config.yaml
num_hidden_layers: 8
n_experts: 80
experts_per_token: 2
router_score: "softmax"
balance_loss: 0.00693
router_z_loss: 0.001
head_dim: 64
positions: "rope"
rope_fraction: 1.0
qk_norm: false
attn_scale: 0.125
tie_word_embeddings: true
optimizer: "adamw"
warmup_steps: 267
max_seq_len: 256
Below are experts of layer 3 (counted from 0) of a mixture-of-experts language model. Rows are named router (the router's row for the expert), gate (a neuron's input weights, with its number), up (a neuron's input weights, with its number) and show model dimensions 0-159. Each number is 128 + 32 x the weight over its row's rms, rounded and kept within 0 to 255.
After each expert's rows: a language model's description of what the expert responds to. This comes from a sample of Wikipedia text that the model never trained on.

# expert 29
router [120 180 114 138 127  85  73 122 108 164 172 122  75  90 139  93 159 138  43 110 128  81  95 204 103  95 112 134 162 143  94 128 133  79  85 124 114 137 127 122 193 145 151 101  98 128 101 117 101 120 157 130 139 100  73  96  82 151 172 149 123 173  58  84 140  80 160 207 187 111 119 115 166 118 141 155  84 149 107 207 133 170 167 159 129  50  77 100 111 137 127 126 161 119 157 117 108 123 134 114 138 104 157 120 112 147 105 136 145 172 145 115 174 102 192 158 112 131 137 104 133 185 135 176  85 132 150 110  96 161 103 180 123 147 101 107 145  97 127 143  92 118 112 116  95 137  63 124 102 144 118 145 128  96 176 105 135 144 188  83]
gate0 [ 93 163 111 127  98  78  80 133 101 177 127 128 137  55 181  72 139 116 105 151 120 180  80 128  97 107 129 150 147 146  84 152 106  86 124 179 115 100 125 142 169 166 173  98  89  95 104 132 121 184 157 148 147 134 128  92 107 169 150 127 101 163  99 123 132 126 140 142 161  25  61 145 153 187 158 146 127  87 113 147 106 151 190  89 145 132 103  94 160 123 120  96 165 135 135 115 133 166  98  96 163 137 142 119 109 201  43 144 180 179 140 104 169  90 209 146 136 148 119  76 158 155 156 180 102  98 116  90 115 150 114 177 125  96 136 118 122 112  82 162 118  75 104 161 100 128  86 110 116 151 123 131 142 103 117  81 131 142 137  98]
up0 [ 89 141 157  88 111  92  85 182  95 152 145 132 179  95 144 109 103 141 120 147 176 167 134  70  90 161 118 144 103 117  80 121 117 102 141 161  83 112 163 123 198 111 163 102  71 100 154 156 148 151  97 145  79 157 136  87  96 119  82 130 111 155 152 119 123 158 142 183 161  66  65 172 194 119  89  93 128 107 146 113 152 130 176 111 139 142 133 165 172 155 126 170 118 125 163 129 117 203 113 126 171 143 103  83 154 174 102 135 168 119  88 170 128  67 190  92 190 122  63 117 109 166 171 120 142 139  95  86 148 111 123 155 131 111 117 156 111 171  90 124 143 107 167 158 132 187 136 157 155 153 168  82 111 169  89 130 154  89 132 103]
gate1 [125 163  44 122  92 160 104 189 107 151 207 134  71 122 142 147 153 113 106 132 100  74 115 122 145 166 115 171 149 121 108 127 149  72 105 160 112  98  96 164  50 181 100 109 134 141 119 125 209 148 157 130 114 156  74  97  92 124 147 152  76 108  88 147 124  97 143 108  58 100 148 105 162 123 190 143 128  69  63 193 135 143 159 129 106 125 125  96 102 122 108 154 144 123 145 104 135  98 106 135 108 103  91 154  95 150  98  82 154 154 191 148 127 127 133 106 109 131 150  86 119 122 131 133 138 119 169 133  98 145 148  88  81 108 108  78 103 167 102 205 188 112 113 166 138 101  99 141  58 152 117 146 133 104 117 134  69 116  78 126]
up1 [125 132 130 127 130  90 156 117 177 127 128  84 124  83 135 162  99 142 171 112 149 108 125 117 128 119 137 145 131 145 113 135 151 202 143  23 134 137 129 190 180 139 158 149 118 151 163 151 121  88 173  99 149 140 130 105 113 131  99 107  99 151 136 140 149 196 238 153 108 159  80 110 109 106 127 192 113 129 144  69 102 132  90 130 174 132 148 146 152 144 189 168 107 156 180 113 131 129 121 155 161 101 114 117 149 102 138 110 113 134 228  96 150 135 212  99 114 145 165  76 139  91 121 122 149  84 112 141 128  81 166 107 116 177 206 127 113  87  96 125 201  84 101 113 144  97 142 123 114 160 115 167 142 100 152 170 124 152 153 153]
Description: Capital letters starting a word after line breaks, slashes, quotes or dashes, like P(adraic), C(onsulate), plus sentence openers However, This.

# expert 3
router [107 145  91 151 113 106 108 121 118 187 136 113 105 113 172  92 189 128  82 135  64  94 104 186 144  70 140 104 217 160  90 175 151 100 109 132 152 158 105 129 130 187 157  75 115 142  87 121 105 159 168 136 147  99  77 110 102 180 180  99 126 136  74  79 121  98 146 173 142  94 118 112 140 127 130 138 104 124  87 177 121 152 144 129 109  82  58 103 109 119 134 127 167 140 138 116 118 127 159  94 159 101 156 124  79 152  88 141 103 176 143  80 181 128 154 171 108 176 178 127 133 178 153 153  90 133 182 101  79 124 125 188 112 149  90 110 151 117 125 142 131 104  94 145  84  94  65 143  56 155 117 124 156 107 168  94  88 166 125 120]
gate0 [162 121 100 178 180  94 154 124 103 176 130 166 188 113 100 137 135 199  70 129 117 129 139 184 119 140 116 108 125 122 117 152  72 152 127 110 146 191  92 186 137 140 143  91  86 123 150 101  51  95 160  63 169 117  78 103 134 164 165 145 159 136  81  98  77 129 138 130 136 161 156 134 144 152 145 130 159 119 135 142  92 138 143  98  95 149 115 110 150  88 196 150 114 106 177  83  64 102 140 120 171 142 118 106  70 168 116 107 116 151 135 115 150 198  97 188 157  90  96 125  90 179 145 158  89 137 135  91  80  84 190 127 113 207  82 101 164 179 135 148 131 143 152 164 104 146 138 126 122 158 131 141 160 142 107 123 152 114 178 125]
up0 [ 90  93 179 111 125 139  57 154  68 144 149 171 164 174 136  95 125 180 132 157 138  81 117 139 161 162  87  77 121 150 134 142 163 163 116 129 118 196 138 173 111 159 132 161  85 164  80 102 131  79 137  82 144 175  81 144 101 130 167 136 130 105 165 134  88 144  83  86 160 160 117 131  88 165 110 114 140 143 203 113 152 144 169 188 113 148 132  94 172 132 111 172 139 115  85 157 123 102 136 130 149 139 114  94 119 134 130 161 170 143 121  89 127 121 135 190 152 116 110 178  93 159 104 148 102 174 135 124 158 132 138 111 118 143  28 148 128 151 130 144 101 210 134  78 151  91 113 164 169 195 139 142 115 184  85 117 156 117  65 126]
gate1 [128 176  78 144 159  98  67 132  88 141 155 114 132 110 139 152 136  88  69  70 146 139 135 125 139  95 135 109 149 225 129 162 123 155 141 135 137 157 110 112 131 130 180  77 110 127 138  96 138 151 163 120 156  89 108 128 125 156 163 164 184 159  88  94  75  89 150 134 129 100 125 113  91 156 120 107 128 115  96 162  55 171 121 128 107  33 110 112 159 121 101 119 141  67 150 110 120 145 121 104 106  91 115 154 100 115 168 107 158 146 121  47 136 131 120 155 149 165 164 133 118 112 179 145 107 179 173 158  52 134  94 170 119 151 142  67 149  76  95 142 113 121 145 137 101  64  82 130 131 106 110 105 136  61 191  95 169 165  90 146]
up1 [120 128 122  95 131 129 137 116 177 109  41  99 113 101 134 136  90 149 178 174 126 139  97 148  70 172 140 160  74 132 136 102 170 124  81  95 103  99 184 152 121 132 116 156 132  92 129 119 120 123  73 163 105 153 212 127 240 164 139 127 130 135 117 150 168 184 139 111 154 198 106 113 157 159 124 133 108 140 159 115 195 121 126 183 171 120 129 112  63 118 220 107 110 135 146  84 185 107 119 137 128 188 163 102 155 160 160 221 102 131 136 127 130  86  89 105 147  81  90 113 177 138  86 133 113 129  83  95 171 149 127 110 158 107  80 125 111 146 113 135 139 163 120 151 136 121 152 134 109 155 134 161 102 139 127 126  91 136 151 120]
Description: Opening quote tokens fused with a capital letter that start song, episode or work titles, such as "S, "B, "The; also table pipes and colons.

# expert 23
router [ 94 106  90 150 117 127 137 110 132 184 127  90 104 128 147 106 146 119  91 133  92  82  97 157 121 109 160 141 172 165  99 175 127 102  95 149 144 142 112 113 155 159 152 114 112  71 108 133  82 133 140 155 180  96 107  64 131 161 175 134 166 129  48  75 160 101 170 141 173 105 131 103 142 136 132 166  78 129  94 194 103 162 161 141  85  73  75  71 140 114 155 126 187 122 100 116 173 130 161  87 157  87 141 131  85 103 123 166 147 199 120 119 171 106 144 162  74 150 148 119 143 168 161 173  82 159 196  69  96 144 146 154 140 153 109 121 155  99 113 148 117 115  98 139 116 107  83 113  83 142 108 170 152  75 157  79 120 194 172 122]
gate0 [ 70  81 121 119  78 140 120 128 112 121 153 128 140 141 117 143 135 107  37 140 118 105 129 133  82 133 104 107 122 157 106 150 196  69 125 223 113 111  93 138 157 123 108  95 117  88 157 156 109 135 110 175 119 156 100 128 128 161 112 126 143 112  92 145 135  49 129 121 123  80 135 114 138 168  72 109 153 118 101 195 121 137 231 169 139 120 140  95 132 119 165 111 181 119 178 114 122 163 141 115 121 157 172 123 117 114 155 127  99 145 144 130 171  86 102 131  92 163 175  94 136 104 217 142 128 217 139 114 102 133 112 142 148 133 159 175 128  86 107 146 137 145  82 155 119 117 149 116  55  95 117 201 135  91 131 112 142 205 129 133]
up0 [138 158 146 101 196 113 117  95 134 145 108 118 111 111 111 163 151 141 203 101  89 110 133 127 158 127 152 150 138 149 143  84  78 117 128  96 157 150 163 122 117 126 154 185 137 131 106  58 158 120 122 122  76 132 156 135 153  63 167 124 120 100  77  78  99 181 157 127 144 147 151 135 116  93 150 135 134 106 125  93 134  75  51 121 124 114 185 148 127 132 147 122  95 117  47 132 145  67 101 108 107 122 118 123 118 141 107 157 112 117 132 173 126 102 156 162 156 110  55 166 165 142  58 128 132  80  88 115 126 134 154 108  77 137  57  52 129 157 165 151 158 146 160 106 122 125 111 182 200 143 137  62 111 151  93 114 118  42  77 113]
gate1 [156 156 176 123  83 157 152  97 199 112 139 210  81 111 130 111 125 178 120 116 126 155 109 117 136 167 109 114 131 171  92 127  87  66  89 151 178 134 139 106 117 107 147 179 124 211 124 150 156 175 128 149 127 138 164 141  97 141 143 147 126 148 125  56 138  53 101 105 142 100 124 137  80 160 144 184  80 158  49 107  76 117 154 150 154  57  75  76 129 105 102 163 161 138 129  88 149 157 134 127 146  88 189 115 137 156  66 121 105 145 158 146 133 156 185 129 136 167 129 106  78 123 196 118 115 123 138  94 149 131 126 121 133 161 112 107 183  88  87 147 120 115 124 143 154  97 140  66 102 121  98 115 102 141  90  76 108 104 151 142]
up1 [174 147 110  90 121 157 153 139 223  72  93 165  97 135 128 108 116 148 133 140 100 146 147 130  92 156  73 160 103 119  91  78  68  37 178 141  96 153 118 110 103 104 102 119 125 126 162 129 132 104 108 150  99 148 164 147 146 116 112 142  91 164 138  49 154  88  90 105  81 163 128 130 181 132 136 159 126 179 149 142 111  59 150 118 119  65 126  46 156 143 125 107 158 122 117 117 160 167  79 146 123 188 126 150 144 126 132 115 127 144 103 157 125 116 184 119  74 148  68  75  85  83 161 145 113 190 148  68 119 128  95 130 112 114 194 118 145 125 111 114 127 119 114 114 122 117 138  64  51 144 120 170 143 132 117 123  84 120 155 109]
Description: The leading 2 or 1 of four-digit years in lists, ranges and headings, such as 2017, 1968, 1922–1923.

# expert 0
router [ 86 136 103 154 118  85  90 126 146 149 155  93  99  89 174 109 185 107 120 150  78 113  97 169 154  77 148 136 165 152  92 132 111  87  72 142 132 125 125 107 138 179 130 157 102 135  95 129  83 147 176 163 179 122 106  98 114 167 176 124 136 167  61 123 113  92 157 171 183 104 140  81 141 139 137 137 117 101  85 189  79 160 205 151 100  64 124  98  96 107 142 105 160 143 154 100 112 120 117  66 145 128 138 157  53 125 135 124  99 180 142 110 137  92 146 143 116 138 153  74 158 186 183 183  77 137 153 122  84 147 144 222 115 142 111 113 162 133 110 164 128 136 126 133 115 121  62 122  76 151 106 136 119  92 168 102 139 172 149 113]
gate0 [123 117 119 145 185 158 132 145 124 202 160 104 103 161 100 105 212 132  92 133 127  80 136 163  50  86 134 116 138  93  97 121 100 128  84 167 100 154 150 113 153 143 112  96  91 100 108  95 113 115 107 129  71  86 180 168 134 157 112 156 160 154  82 108  85 111 164 131 116 136 133 166 121 188 136 127 122 146 178 155  67 123 107 194 131 116  64  92  93 154 107 191 114  50 122 111 109 127 137 122 135 148  99 154 136  95 114 172 148 147  81  97 138  94 173 185 134 109  75 113 161 156  93 138 108 173 109 109  81 119 109 172 147  84  84  89 155 137 149  50 114 136 106 103 160 112 149 130 134 119 212 169 119 138 173 141 120 138 131 112]
up0 [158 155 112 106 151 125 115  81 157 128 146 137 106 184 138 125 117 128  98 126 174 142 135  63  81 133  87  76 110  83 154 150 111 108 104 160  51 126 184 162 163  95  89 171 155 145 135  60  77 125 161  45 127 154 133 106 155 157 147 113 130  94 137 152 131  88 128 178  89 131 149  83 130  53 151  68 138 174  83 160 167 170 154 144 113 140 167 113 109 146 129  83 171  78 117  63 138 187 135 147 142 139 141  89 113  49  98 170 152 144  92 162 127 155 159  74 118  71 157  63  99 128 143 160 166 126 117 114 158 149 110 142 116 112 124 103 154 123 126 100 138 104 120  71 132 147 138 131 136  85 162 147 105 148 149 109 156 175  82  94]
gate1 [ 49 129 106 107 142  99 104 147 119 162 163 121 158 149 142 136 156  99 132 165 166  85 127 105 134  88 162 135 131 155 122 124 107 120 143 135 165 150 113 105 105 161 134 108 114 122  94 155  84 122 165 169 148 106 107 130 149 182 159 172 120 109  59 135 151 118 198 171 160  71 104 136 184  90 108 152  72 130  88 186  95 111 108 134 130  86 132  86 121  77 167  97 141 101 130 146 113 103 101 196 135 106 143 172 112  86 120 165 138 155 115 187 154  78 129 141 134 126 193  66 134 179 103 164 105 127 186 123  20 194 134  84 161 109 124  71 146 111 120 137 140 112 115 193 120 122 128  65 101 129 181 140 160 135 125  76 139 127 114 113]
up1 [ 60 137  85 111 116 153 120  89  83  81 190 170 121 107 141 131 185  98 100  80 149 172 115 110  76  76 112 143 130 128  75 108 138 100 136  79 146 126  88 129  86 142 169  86  95  97 110  82 105 114 128 110 150 119 124 160 100 165 122 181  74  74  98 118  72 131 109 142 101  74 172 132 115 102 153 170  89  69 113 151 144 104  61 122 120 121 103 119 168 133 132 149  99 108  81  97 155  97  73 119 125 109  92 110 145  93 127 111 128 123  90 160 120 172 102 111  73 172 122 143  96 248 142 167 111 142 137 143 122 150 155 111 154 100 101  73  96 162 135 146 179 126 153 132 161  85 145  97 123 153 114  84 153 114 167 114 106 171  77 138]
Description: Title-line equals signs and the line break after them, plus opening parentheses after names, such as (born, (from, and table pipes.

# expert 16
router [ 84 139 106 144  65 101 136  99  82 146 150 114 126 116 162  91 161 145  76 142 164  72  69 121 117 123 162 128 196 160 103 124 104 104 100 130 142 145 110 174 168 146 141  97 128 100 119 114 132 164 202 149 173  76  75 120 103 175 147 179 143 100 109  79 126 118 137 157 184 109  79  99 141 109 174 135 117 126  97 148 140 145 127 123 147  47  95  92 151 121 146 128 235 145  98 133 146 125 136 121 152 102 122 168  83 134 118 125 160 174 145 110 169 107 157 162 103 180 108  95 161 152 133 187  79 146 127  91 122 164 120 197 131 154 128 103 171 117 167 110 117  92  93 141 102 118  96 137 115 130 137 173 130 116 208  61 128 179 167 118]
gate0 [150 148  91 161 180 112 129 111  70 157  51  71 124 117 169 127 138 175 177 116 100 125 139 183 116 159  90 103 158 164 157 132 133  75 130 106  91 124  95 120 125 124 139 114 159 128 114  75  98 123 131  33 123 104 118 153 153 158 123  87 148 101 104 102 130 114 144 141 107 137 154  68 182 143 123 183  57 142 154 137 129 112 185 129 155 101 100  85 116 112 122 169  91 139 117  99 143 206 207  59 141 118 125 113  82 158 145 170 150 157 137  93 155 113 205 135 108 150 174 147 128 155 142 206 106 145 143 116 155 164 154 116  82 156 145 130  67 134 103 164 130 117  76 115  51 140 115 127 106 117 137 115 128 105 133 124 127 184 153 136]
up0 [117 132  97 129 165 126 152 172 188 108 156 117  83 166 133 149  90 172 115 127 125 107 137 113  72  85 147 148 137 103 166 165 127 127 134 116 155 140 197  53  29 130 100 105 122  98 161 143 140 168  56 114 133 235 173 143 137 102 159  83  85 132 132 216 125 142 133 132 160 114 120 131 178  68 114  78 171 122 151 136  96 161  84 132 135 125  92 143 166 134  87 152 127  60 173 160  89 151  87 119 125 132 108 182 126 152 121 132 132 116 155 156 145 147 106 139  79 103  87  76 141  89  98 116 128 135 122 138 114  70 144 138 117 123  86  54 163 162 119 159 130  92 126 130 109 151 134 144 119 139 120  96 174 136 129 134 101  83 134 181]
gate1 [105 154  93 179 123 117 118 138 108 152 158 122 137 136 140 125 143 144  76 173 111 143 133 143 120 129 169 116 169 145  89 201 169 147  64 117 129 167  89 108 151 143 131  94  51 140 128 148  39 121 166 125 103 120 122 117  98 187 157 121 149 182 128  64 169 117 156 200 151  50 147  90 122 150 114 115 138 116  91 182  83 110 142 148 111 123  61 139 156 167 124 141 138 102 144 132  84 133 132  86 167 147 206  89 101 161  87 101  67 147  72 140 173 100 131 146 121 167 120 139 109 145 170 146 139  94 127 112  96  98 125 134 124 117  77 103 150  63 130  92 100 104  78 155  63  81 121 115  85 136 153 133 145  75 152  87 157 132 119 134]
up1 [ 93 178  80 152 137  82 126 121 140 134 185 157  98  82 147 135  53 163 143  92 146  55 140 108 100 123 106 169  99 148  93 100 127 113 121 126 131  38 104  90 148 132 125  96 191 116 165 153 103 132 117  96 137 160  75 127 123  93 124 162  69 119 135 101 160 103 146 148 101 139 165 155 142  93  72 105 145 129  47 137 166 113 160 140  69  62 201 136 117 175 117 120 154 133 151 161 106 137  83  67 113 115 112 167 126 169 137 148 162 123 184 134 112  97 141 135 120  81 125 154 131 109 148  99 143 123 172 154 140  83  95  85 116 136 159 107 115 200 161 163 132 147 138 142 126 158  87  79 115 152 107 133 110 208 133  96  88  76 150 124]
Description: Nouns naming a work or topic, like series, film, book, novel, story, Act, often after the; also sentence-final periods and Series/Casting headings.

# expert 22
router [136 151 109 143 135 116 113  90  84 132 188  99 125 120 162 109 154 118 104 132  81  92  70 185 137 105 104 130 235 150  88 139 116 104 119 167 144 136 123 116 153 175 177  73 126 106  85 134 106 133 165 171 158 115  65  61  86 184 164 105 155 173  78  92 127 109 141 161 135  87 120  80 143 137 140 142 131 117 109 153 107 138 167 140  91 101  69  89 115 124 128 104 178 151 111 124 117  95 183  90 169 115 147 121  33 122 104 150 133 168 113 107 160 145 169 148 105 182 181  92 162 178 119 168 103 139 171 100  93 153 142 168 130 143 130 101 160 106 122 117 140 105 138 145 102  98  75 126  45 162 134 135 173 121 154  93 107 142 149 101]
gate0 [ 89 107  72 146 119 102  74  71 173 171 129  43 105 149 141 130 115  63  97 102 133 135 117 152 134  89 116 108 150  77 200 102 128 222 121  95 115 128 143  77 167  98  96 108 137 140 169 126 150 172 115 168 130 123 176 100 173 171 135 152 123 115  88  78 162 179 149 104 140 131 136  76 126 138 115 135 101 168 101 124 113 126 189  93 185  73 125 150 172 123 161 118 134 109 138 148 170 121 121 120 128 110 205 128 108  74 145 128 151 146 134 111 129 124  87 190  84 115 145  92 109 133 135 185 116 145 194 102  94 156 101 137 106 137 163  96 136 116 171 143 121 125 151 115 100  88  93 152 144  95 133 141 107 113 217 116  73 140 126  79]
up0 [115 171 173  82 109 130 131 102 156 115 139 129 197  98 113  92 153 209  83 162 135 122 150 103 124 125 147 103  88 138  93 151 164 119 103 157 119 129 141 161  64 128 161 122  66  89  76 124  74 104 100  39  51 194 120 118 175 127 111 130 135  83  97 195  68 153 166  82 149 190 119  95 166 163 164  88 122 114 114 168 117 163 114 146 138 145 145 146 147  93 139 139  99  90 169 140 123 116 139 106 118 194  95 132 129 134 143 136  86 135 163 130 143 133 168 114 122 173 136  63  24 149 132 115 104  88 138 145 171 102 170 104 125 108  86  89 116 138 120 153 140 108 180 118 140 149 131 114 129 101 158  83 119 135 129 155  96 113 100 134]
gate1 [127 136 108 144 139 139 117 126 127 120 165 108 116 152 174 155 147 109 132 163  90 137 125 128  67 112  89 131 132  90 105 104 176  69  99 105 101 107 136 160 161  80 107 158 146 141  99 101 101 146  93 137  94  77 203 130 150 121 163 137 116  41 137 126  68 147 116 161 154 159 121 107 127 159 158 136 116 148 133 175 107 171 138 148 105 116 138 132 153 120  66  94 153 103 140  80 148 154 177 158 124  83 119 110 100  14 143 200 133 150 109 127 172 126 168 145 145  62 116 109 111 207 134 139  66 182 119 128 131 140 132 101 135 126 134 145 227  89 137 141 126 144 160 111 178  89  58 136 134 145 146 162 137 138  47 123 147 154 146 115]
up1 [105  87 133 147 154 169 151 114  98 167 147 125  99 108 128 135  80  86 104 109 147 104 125 121 140 135 126 142 132 123 162 123 142 218 134 120 141 123 138 131 144 124 106 153 153  97 110 116  97 180 138 146 148 108 132  96 104  87 106 197 131 134 146 128  80 125 136 128 118 140 123 184 119  68 132 115 119 107  62 108 164 163 156 153 187 128 116 155 150 168  78  80 188 157 139 128 212 120  97  98 162 141 162 164 161  58 138 118 161 129 162 105 106 105 156 103 105 116  99 108 143 166 137 163 120 153 174 108 111 122 179  97  91 204 216 101 134 130 188 136 174 184 198  90 135  98 116 126 171  90  93 152  72 147 123 109  72 168 137  68]
Description: Words opening a clause or sentence, such as which, but, However, It, The, In, When, According to; also some table separators and list numbers.

# expert 18
router [119 122 120 163 130 115 110  95 134 149 126 135 124  61 169  88 173 130  98 132 106 123  34 157 118  91 157 121 182 182  95 165 122 118  89 194 157 137 134 109 113 155 211  84 113  78  89 158  92 151 181 155 150  98  86  82  76 143 122 110 178 194  57  92 119 103 135 146 144 130 117  79 147 145 181 117  93 123  89 146 111 147 137 100 127  91  78  77  75 110 150 108 202 131 145 132 152 126 134  83 155 131 146 131 103 129 101 131 150 171 142  87 158 108 155 175  65 132 141 119 179 165 121 163  77 143 169  84  99 185 113 156 139 127 130 121 157 124 105 116 132  71  81 160  79  86 108 116 104 141 124 149 145  96 144 105 110 131 141 119]
gate0 [138 125 114 117 147 150  86 135 139 161 135 125 101 141 153 129 116  55 124 139 123 144  77  98  90 152 103 103 137 159 133 158 102 124 122  98 131 105 185 124 130 133 166 123 170  67  96 135 172 122 217 143 171 100  97 133 117 169 117 155  92 112 160 180 115 115 129  95 136 125 122  87 128 118 162 157 108 158 113 127  53 141 123 137  91 131 141  44 212  63 148 111 210 154  63 133 157 160  73  89 126  87 139 165 101 114  86 139 170 142 147 147 123 147 136 164  88  79 156 181 189 123 107  98 119 149 149 110 138 189 166 104 117 215 139 102 110 110 167 145 119 161 110 177 105  82 121 116 113  83 101 118 138 138 160 102  84 128 129 166]
up0 [119 112  88 103 137 149 116 165 223 111 123  94  58 141 143 120  95  98 176 134 152 169 144  81 146 104  99 116 108  62 151 197 132 118 130 109 165 120  99 158 106 118 182 163 177 162 145 134  96 128 120  97 132  65  78 197 112 122 116 161  72  95 158 212 131 167 118 124 120 143 146 132 187 150 165 145  99 145 100 100  98  83 161 148 131 121 172 120 176  50 155 161 149 142 166  70 135 132  67 163 191  98 134 182 114  83  78 106 130 114 110 164 133 131 103 134 141 106 126 140 166  87 147 100 161 160 135 132 122 177 159 108  79 155 158 137  66 159 118 121 130 106  85 141 155 161 134  98 119  96 145 131 126 139 167 126 116 126 118 164]
gate1 [153 140 113  88 130 110 114  86  87 148 158 138 144 139 144 117 125 150  59  95 119 124  64 106 140  72 172 174 196 174 126 112  90 135 140 138 148  80 146 126 179 143 119 101  57 156 133  60 184 150 161 110 144 159  73 172 134 140 159 152 107 100 126 113 149  92 131 174 126  95 133 124 122  94 159 110 174 145 130 170 147 111 129 114 128 131  66 167  98 125 170 129 156 129  56 168 101  95 178 164 112 116 142 162 110 162 146 158 121 144 184 118 215 118 141  80 115 157 131  57 159 160 148 194 131 134 175 155 142 105  87 170  86 128 132  88 186 115 185 141 112  71 192 133  91 146 107 132 129 144 124 169 121 142 133 132 164 133  95 121]
up1 [152 157  92 195  72 129 157 104 142 124 167 103 145 103  81 166 149 135 177  74 122 131 129  99 102 185 120 131 125 133 120 175 189 135 138  92 161 100 150 130 133 138 134 114 130 156 138  92  76 131 134 137 142 113 144 177 138 135 140 142 138  63 118 205 121 144 150 105 145 120 120  83  72 132  66 188 111 109 127 125 103  73 137 122  89 132 146 131 112 121 120 134 159  70 153  75 105 167  79 184 156 131 115 147 132 127  56 134 154 115  74 136 141 135 164  87 143 132  90 124 119  85 134  51 132 168 124  80 120 149 160 144 125  93 128  57 119 132  72 173 129  56 123 219 136 129 143  77 149 110 173 153 100 160 181 161 101 150 163 109]
Description: Periods ending sentences, often fused with the word's last letters (ies., ing., ).), plus decimal points inside numbers like 136.030.

# expert 24
router [101 104 124 188 101 124 117 126 145 146 129 119 156  98 162  94 164 103 117 143 137 109  76 170 100  65 190 148 165 123 113 122  89  93 111 136 132  90  93  91 148 159 144 110 113  84 104 144 123 136 170 131 194 110  85 119 133 155 172 118 181 164  75 105 172  91 154 127 171  76  96 121 164 157 138 143 114 116 120 141 109 150 166 162 143  67 102  87 154 136 138 138 175 141  95 114 114 107 141  78 172  98 178 173  87 142 103 170 138 190 108 115 161 107 163 172 107 189 136 103 159 145 156 202  56 110 146  98  48 170 133 136 129 152 104 122 185  86 148 141 105 125 136 151  93 128  70  91  91 138 119 157 108 108 177  96 142 168 168  80]
gate0 [133 138 111 172 134 111 130 140 216 150 148 167 103 108 124  74 115 121 119 113 146  44  92 115  83 148 152 156 145 189 113 122 124 141  92  89 145 100 161 144 138 178 138  87 113 121 117 113  89 108 176 121 145  89  89 114 136 135 164 168 148 126  69  87 169  90 153 161 169 165 150 146 176 160 124 138  99 198 129 206 131  59 103  54 120 111  83 110  93 115 114  95 129 116 152 110 154 179 127 108 105 143 201 132 120  94  93 130 147 151 154 110 175 136 149 125 119 170 110 108 110 152 117 147 119 113 163  82  69 148 170 183  98 103  86 127 183 120 165 119 155 115 148 151 100 137 132 106 139 191 133 138  91 110 173  90 121 123 172  50]
up0 [144 130 139 148 104 150 112 171 201 138 141 158 164 117 153 112 111  70 134 187 147   0  97 121  43 119  93 146 114 162  57 101 139 152 147  79 135  92 151 131 101 151  74  66 152  90 127 127 120  84 195 182 167 124  97 145 135 139 176 173 106  98 101 135 109  67 133 120  78 112 126 176 171 107 114  99 103 147 126 146 123 138 141 135 124 123  73 132 114 128 104 114 110 148 150 147 173 161 144 151 117 154 149 140 131  58 137 141 110 139 143 130 152 120 139 113 138 146 130 112  69 156 112 163 117 134 160 134 110 125 121 123 128 162  76 162 174 107 134 170 187  90 124 163 160 147 159 128 165 186 101 121 110 116 174 107  98 113 203  75]
gate1 [143 146  70 143 139 132  90 109 176 115  85 150 144 147 117 138 164 147  84 120 151  82 113 169 112  62 158 192 154 145  99 131 109 109 108 149 131 173 136 133 101 158 133 141 132 166 129 174  92 143 141 142 154 111 102  99 121  84 167 120 177 163  73 194 127 111 149 127 150 114 119 131 146 191 139 137 142  99 100 165 162 111 147  98 124  76 142  95 120 120 115 149 155 164 102 105 102  94 140  91 122 109 150 154 107  93 106  87 164 157 106  99 107  86 146 185  76 161 140  83 224 156 203 154 118 178 112 102  71 146  96 155 134 128  97  81 106 151 128 125 110 111  94  82 117  43 153  85  98 130 125 178  97 120 139 112 126 129 233 169]
up1 [129 110 125 114  89  57  92 102 151 129 153 137 116 129 122 212 129 121 153 129 129 135 130 136  75 109 115 116 149  85 118 109 180 130  88 101 119 109 170 189 162 122 150 109  96 174 166 138 118 154 115 146 134 102 163 158  54 125  96 118  89 140 160 138  84 181  89 153 168 149  90  90 151 104 143 165 126 174 156  87  36 154  77 149 132 155 161 156 178  99  77 157 143  84 103 125  79 151  94 174 189 169  98  96 113 123 146 154 118 120 166 148 130  92 132  91  87  98  58 127 155 116 127 122 102 170 116 132 145  84  40 146  93 113 120  91 164 162 110 170 161 134 109 132 183 132  94 130 119 132 189 124 160 146  81 102 110  84 132 147]
Description: Words in sports event and league names, such as Cup, Championship, League, Quarterfinals, Final Four, Youth Olympics, often in results tables.